python train.py --num_hidden_layers=9 --hidden_size=512 --n_experts=40 --experts_per_token=2 --d_expert=144 --d_shared_expert=0 --hidden_act="swiglu" --moe_layers=[1, 2, 3, 4, 5, 6, 7, 8] --router_score="sigmoid" --normalize_top_k=true --routed_scale=1.5 --balance_loss=0.00229 --balance_bias=false --n_groups=8 --groups_per_token=2 --init_std_router=0.0152 --lr_router=0.000479 --vocab_size=32000 --norm="rmsnorm" --norm_eps=1e-05 --tie_word_embeddings="early" --optimizer="muon_variant" --learning_rate=0.00205 --beta1=0.95 --max_grad_norm=1.0 --batch_tokens=65536 --max_seq_len=1024 --train_tokens=462600000 --max_steps=7059 --dataset="wikipedia_en"
Below are experts of layer 5 (counted from 0) of a mixture-of-experts language model. Rows are named router (the router's row for the expert), gate (a neuron's input weights, with its number), up (a neuron's input weights, with its number) and show model dimensions 0-127. Each number is 128 + 24 x the weight over its row's rms, rounded and kept within 0 to 255. Numbers have three digits each.
After each expert's rows: a language model's description of what the expert responds to; "mostly gets" lists some tokens that are sent to it at least half of the time. This comes from a sample of Wikipedia text that the model never trained on.

# expert 7
router:160114198084103117098121152173199081132140144155147120125177124130123072150115113171135086104127165113080105181133104151098091102103129120142110112112100120144153131127105134148091122119117108134142121128113122139130146122117140124106125141148127147153128086114120149153145091135108158110134155137095109105114170186131127153105156172127087116115105142102161126133121106116127139161112
gate0:166157139135120108098134098146128129119173177097082114165124183107131116188133111119131152148128107140107119133098147125148095176122149126117151103152144152113143154072121119128161143127091140109144106129101130153135121169148122120149127126115119145113120115121167136094134160143091167103142077166116112124092149165129122162115140115110102149081069127126109142131125114133114124142081
up0:088169154166135154136074134109162093130122130118102121076147153113100122147139138145159125092122124106102126166116110111123081132156119079100122119102121108106167155105150173113090138108110147123146095108123127115117125141110158140098105136094122129120133101149155082150116117142170151144150121089156143117099111131127132112113128100120080162116106120170173131091169152144162125112150
Main clause verbs
mostly gets: " been", " became", " was", " began", " took", " made"

# expert 12
router:145088104110101115100148121113148127118117083117163131135191150128156096149090126118170136120142108110121120150160101145087111066084133149120164141117114101167132122123146138154087112097111107099127100096108110119126149113121134112103129129123106129157164093125119154105118096154126160127121147150120083110124117146149086102127155126046126119107126132108131139129113140104122165144136
gate0:137105164175132119154128101127124148161131112165089142104135131119109153148128104111117118166084112101153144155154116136142123153093170147141134157150071119137122074148118177125140118108112156147122095105115131112106130148108157134123156093193168114119140099105110119159122138121136139089139125135139114104121120179156087131126158140117136097077155129157169123111102159094146140149155
up0:142125102119140119096144183118155117100157130147146114144112101150152111098139140100119126142129141120113114103149092148154144155136150127136132127099089137134101160135120097143134144142128105130151135150105121125105110144141136126118153146138153129127111159113136130118125148113109177143138118116102149103113077162129176130118088149149157120136153130131124121163146095116134135165124
Opening brackets and quotes
mostly gets: " \"", " (", " '", "(", " [", " (18"

# expert 28
router:134079148079126145117148148128148112127108110112153125139119159158114137157109137109176074105164165072108098140134083136118118124092134146124123180112092128131108137149149146189106120146115110096114088090061126128152156168145130162085123168123131127101134061143123155093111133173080103119119144095085144066145160176156102141126157141129110105127081156127123140092155182095101114099097
gate0:154123132160136092125160106124109112083156099163142156138129093117107117158086135143106127177126169114151131103143128130142166169122128126198160113159134117125100130121146132136133109126136155109133114159118118069135107120152176156145137167158180171137163135112136135107152137127132132107137131158127141082121122145126088140160149121099119156124146109090146143138115119147201146126123
up0:080157148164121152103150091138143113145143129126108089119126133089147111104118112096150168129146160062165109117147163143088113104096160149152161129156105151145112161125138167115144126106134122125094134168123122143135122128117102161113143113120158105151121153133170183163108106167122091101169107125128124162139158122122095165122141105106117185132088100101131166178129138148144156159117
Empty or numeric table cells
mostly gets: " ", " 0;", " 5;", " —", " 3;", " 1;"

# expert 20
router:164106149106067077052140163172140092124126104136125138139158157127157083153110101145179058138129150088132072132149106115080113112129161154112159136104083111151088135127150141120117147122100157121098133140114126134120145137132173123098101162132133159106114127131128154129135120118126123114081134157104119067131098168095129130133173132126119052102137115121127127108167117091118142160147
gate0:202137132159124150122134108107107119125127162142141155130109115137105101153112118107090072156156127092146113156137160141124149152116129069183167119089161133134118162123133152136133137141138123096106113174116181125111160139138099108128120105177089146151124153099125148137145076105122135100107137157160097137135069138123102095151147166127113103130114124136110113092103143152115131097143
up0:047140119097122153137147140147076126151120096147089127132146171119117106081177122156111140104127180066108125163096137105140115129121123139140167095103097141167123167127140111122111122127130144124093119155076145128165110119137106142111138140110085069114147134079175157120119097120162135106145081115129107095101160116137111088104142190122098118164095137116106105133118139131140130100125
Mid-word fragments
mostly gets: "cep", "comp", "cur", "spec", "cor", "exp"

# expert 16
router:113092145119092133088141153133178089126090130161178129135153106132137096155119124128148113138162137092098088127106116192120125090099140096166158113098100090158147135116110158122118119115085112109156129125080111130155139142118141074125143155107149111142125094114136135101122121125115150100125127138132180123137171158142119163114113119097139112098151114146173136072138157101057162132116
gate0:115116105143179116093124135124109111122140087118144079127139138111145139116150119135138124086169107149169126121101106134123145153131144138148155116118098122091146094151131148125132101157170101111091139125139135080138112137095147160077142101106161107115167089170111168133121183129137130125187154120121165101142162169156131145114098126124141114077146114102146108116145134122153123079138
up0:131118131153146127101145101162120155116125127095134140100124117083125082136142104126129112159145106122154147124137104113154135113142070104127095125148137099156147161146126127121136087067162132122143132112103141111139132144132098113140109132143080146139079115102170110108137144113130146175132162140125083078122134124094151120125149052184154145112108149104105103132100106139087127116120
Adverbs, connectives, prepositions
mostly gets: " there", " After", " due", " However", " There", " after"

# expert 38
router:177132126077131096100130143161141091120114128147131122116162134135119079138096080147137114143171158113139102103112163185093132120107110135141134128113121069123115116105116122146158107157101139132094113147101134140124179157110146140131117158133144119110113096120120167129135145140151134108087125134120140108123141169140100118110146139122112117144144126148114100154106140094139121145140
gate0:117139127158142129173081141103101123109120155106149147116100150146175151154130118113139151084135109124128102128132118126117123130109078137107119137118107152119139150154108148143151147134136118146152108104145117131144086100120122130134119137081121127140113156128121132138091094120111096157129110119136095146117135118149103109110161144129146120101148110102120146127161146103125126119166
up0:129104163093167131127147103117127116113138143091152140138160137098109100128125159122084132155119108142163129127130134131183124155095120113143154126126127110148148113124117139126131156164114134127121151128143141076148154152077100116152079107156136127105112101126139111079175155137160133143136141106143103130128179131131147155128121165162155136102145111115128136100126144152157103141148
Foreign and Latin name pieces
mostly gets: "ensis", "osa", "ović", "án", "saur", "ón"

# expert 2
router:139089156106112062076139182189166069108129130152138136173120100126154126147094113122128098105187120090098093172103129141112172092112156107132139128148107107153143128109132156106105121116112127110146103112115100159143171130104141098103132131117134144150149098126133129139145105118111115109137135144119124160140131148134083156134146133084136110154157132108122148142134094083145168138129
gate0:130138135132132118064161152120085130157143143121118170151126127130152110138080110161096122175126141151154118137144173123120179175165143135171115152115165124115141115118132137157130121121113169131094119186116128090157127128093118190169167172129103151119136162126128071109136123126158121141137122129114185123119109154145155097155049087123122106154119100130118103110127136156167123119113
up0:106130160134129144086143138142132076106137100147142130130116112157139100074153147161156093118108153113130101169110108142141122076161123164172100113122112107138083135102145110145123122151093132118131151119108119093114116113086133081025141143139138100097146139152132148146213138100137121148175170143139147114177128164151133101105164123140077143115106131137140121159180138147127129109109
Prepositions before noun phrases
mostly gets: " during", " against", " between", " with", " after", "After"

# expert 17
router:119122146106115134113134157124174076131106153149151169137108105117119156167119132118098099117151159093115109148158104120123144112105127148143126117104139106161152133170099146136136141120097128097111112138115093105115130132124137122108141142092127167150128105146128141128112131162082093103133106158103133106099140134129097156130118119079120067134130087110138156116113126118114140139112
gate0:161074106118102132160136189147143167117132103150135146141127077141153107123120148121115095191126108090138158150163178116121164165118148125184138154155111108135097119142129087130116094135157084101102123157125136110117132123163120126114132121108131113143150097130104144146128095122125114079117103141152108127158106122133124170115109190104089137090104139134118153105123127152142125116165
up0:114101131123123105107141102073080147141147120143100077083149132147117114143107169120116173116155112138101121116100143149142116119104117101138135142099137169078152069156135125160144128139083138104119072110131110143136129107179148175123141138136143120124146134127120147156092120124147111113134145107089120137086119097124115114071128142125112142148148137100134082093148130149116128136108
Years and name endings
mostly gets: " century", " 2025,", " 2020,", " 2022,", " 1987", " 2005"

# expert 10
router:127101144099114122101128154176177085106122133151155143160107123148167122144106124116163106128177134076117102136116137136125111069125141136156118118119097083135146131106102141147086133092089130107148118128108118122115144175103126111105169134125149123112142121143124125118121108157115137115122113116140118140142125115144081151112159123118100107111154147110129142129120132081120172153125
gate0:185118105145161151142152132137168108124129092145087120172128137106110144167141150116122103151112140142130130107107105137168121137100133137138139085150136092135141108184161162166160103093125082130130142095136118102149124107115119142136105155128128130112120128145131185127130164119136134119128127114151106093119152152139162141093113147139146172136149098098092109127135094174189137142097
up0:087140144135159131114147149163103116123160101125137113143122114138137154114136124138149092125156116114145099121149122092147107118120129158130196120085129086125111112116103147155092131140080112147120118080098133136165131101126125132098113126122104131082144121139156126138124114144125106125135096119098107101108106105127121113118105128159130052124070123120112106151160155121142123168133
Clause and list connectors
mostly gets: " and", " where", " but", " when", " because", " which"

# expert 5
router:148085133153159126058166130099142137135113144135135166145151134148173060164093110118141108109136141114084114121111125133099116080083146133130116149130111104168124124112119135151127125098107125117141101142084129148148173163161163111082115178131133151126164076124126141156120095134136139125115126127136144135114148155147095130120155141102114129121139122129130152121139091083098147120141
gate0:153161119117145141112118117140127125139139137095089135055172102134133069105154131147110109130113155165147107118127137133164141119149118118123160086152118119087143136154170126143133162157090126133135121107122162148135188091093063082106121161180092172155094145135130145139137082109133104128116151132122083115152135119159160134104115116197112094121130108145141128135091071138124107122136
up0:166116145117104163144154101146158173095157128089108148116152133133116131118142157151129121157114114099131175146129126119101155151092121115144135103081146142128131151125132120109159093144136111154125109154096125092156106150136122127144157149120167089138158149105152126146125148137134094137120124153100165151132144131091147109107151137141154078138147105118117123129136117109144135143121
Name-internal word pieces
mostly gets: " Merri", " Burt", "eus", "sham", "CF", "lix"

# expert 24
router:147083120068132142107140172150160109114129124161151168100172125143135116131109104131143105130168107091087125121147124139103148103086133153138118127109089110154128126118132151117132129145106072099174098128085125144140144127144165118128110153114132167143099073101134157124116101109135121122107130135142126121100108163153125151116142122095147106140157134126132117107111155091111123150125
gate0:202147126105102112151130114118128089119103142118150116127107142136176146138159120144098139146093092143131069145136134149068117149118108156136120145156083149144133160067147129129121116103080135084141103142123107161093084095111147108079121113157113170183100134180142142114163114162125152112171142141128138092149144112142096178134134127164080144107112166146144139145084098145125152136136
up0:126129129151162128144139127123169117088132127151162188125137133141065119142130133125113135132144162118137152111093097153146134139126087144179141118148147119138143089160110128107131112148105115137112129112115096145154125152108142121126128136097138118103150121111159168157114113160178118126090143138092144138169126110141105164112087162130114134177129110112077118160083156096130106142120
Table cell separators
mostly gets: " |", " Nominated", " Submission", " Decision"

# expert 14
router:118119128125127126086140159140164109160140094174160167153150138102165087136095170162117151082151160113107109129140117142110121109109149126153110145103103120141144143117127152162100127104106125093118112131094151154118166159135172110095101133123138142107138087129127148143123092162112128127147130135104150131121107137153121118092138150077140076123098126130135165128174118124121149132141
gate0:170087131124106145181081115131117095172130142131128127149139138125119134145158137097097165126109124100153121115107103100157100082122131114143133088141152161098091139116094116141143090118142118168124160164110107114144111106155154136104136162140113143132121087128082147140157077121085128148149165141132096122114125167118152155078163142142121119152119091123097141144092107154143185136110
up0:159137133122108111160145138163173101151140136167154123097125080113107141113156099109138158095119121125114116122094093139143112123120144142129093135156099152144146125110156143121117136140163111145151111102107157155110163129140127141116153138161098114153090176154115077130160105113146125115163129127150100100135149121092095111106120092120117119105134093119155121117147101127156137155131
Infinitive to and modals
mostly gets: " into", " can", " could", " to", " will", " may"

# expert 23
router:140123162069120096082122156165170100126118119142124160135137128141152099166098141148134107153134134090086121150126102131075109095115152137107175129094126111137123120134149149169117118113095124120145124149097149112122159142091140126106155158152120154167147101156132137139128085170153098126146131134093149127107152131181117105098147135116156125140136141103136151148127122105127164154096
gate0:127129138124126134126158129124154167160140112082103095182100127155141119118146105158101133115148161146082120170088147160083141154170110172098162151162113112138148108112107175124135141090132126128117123126160139104138164110129142140126134091173118130118133102085158129116122123127170149127182076131140151083111147133161114142132101103145090152136104136124095087133125135106138123164162
up0:116171142136122062094140143142121133101067135115100130090097120137136124116127152136108119149113082165149135160126155137106097164083155130112142111097147085104155093162109109112095165129163138127109133148102103162141110155144157156113136127096126142163144123152129094183108135152100165124057136146120167108123159110134131182115097107151132122134143141096121146134128170103106106139087
Auxiliaries and modals
mostly gets: " have", " has", " could", " would", " been", " not"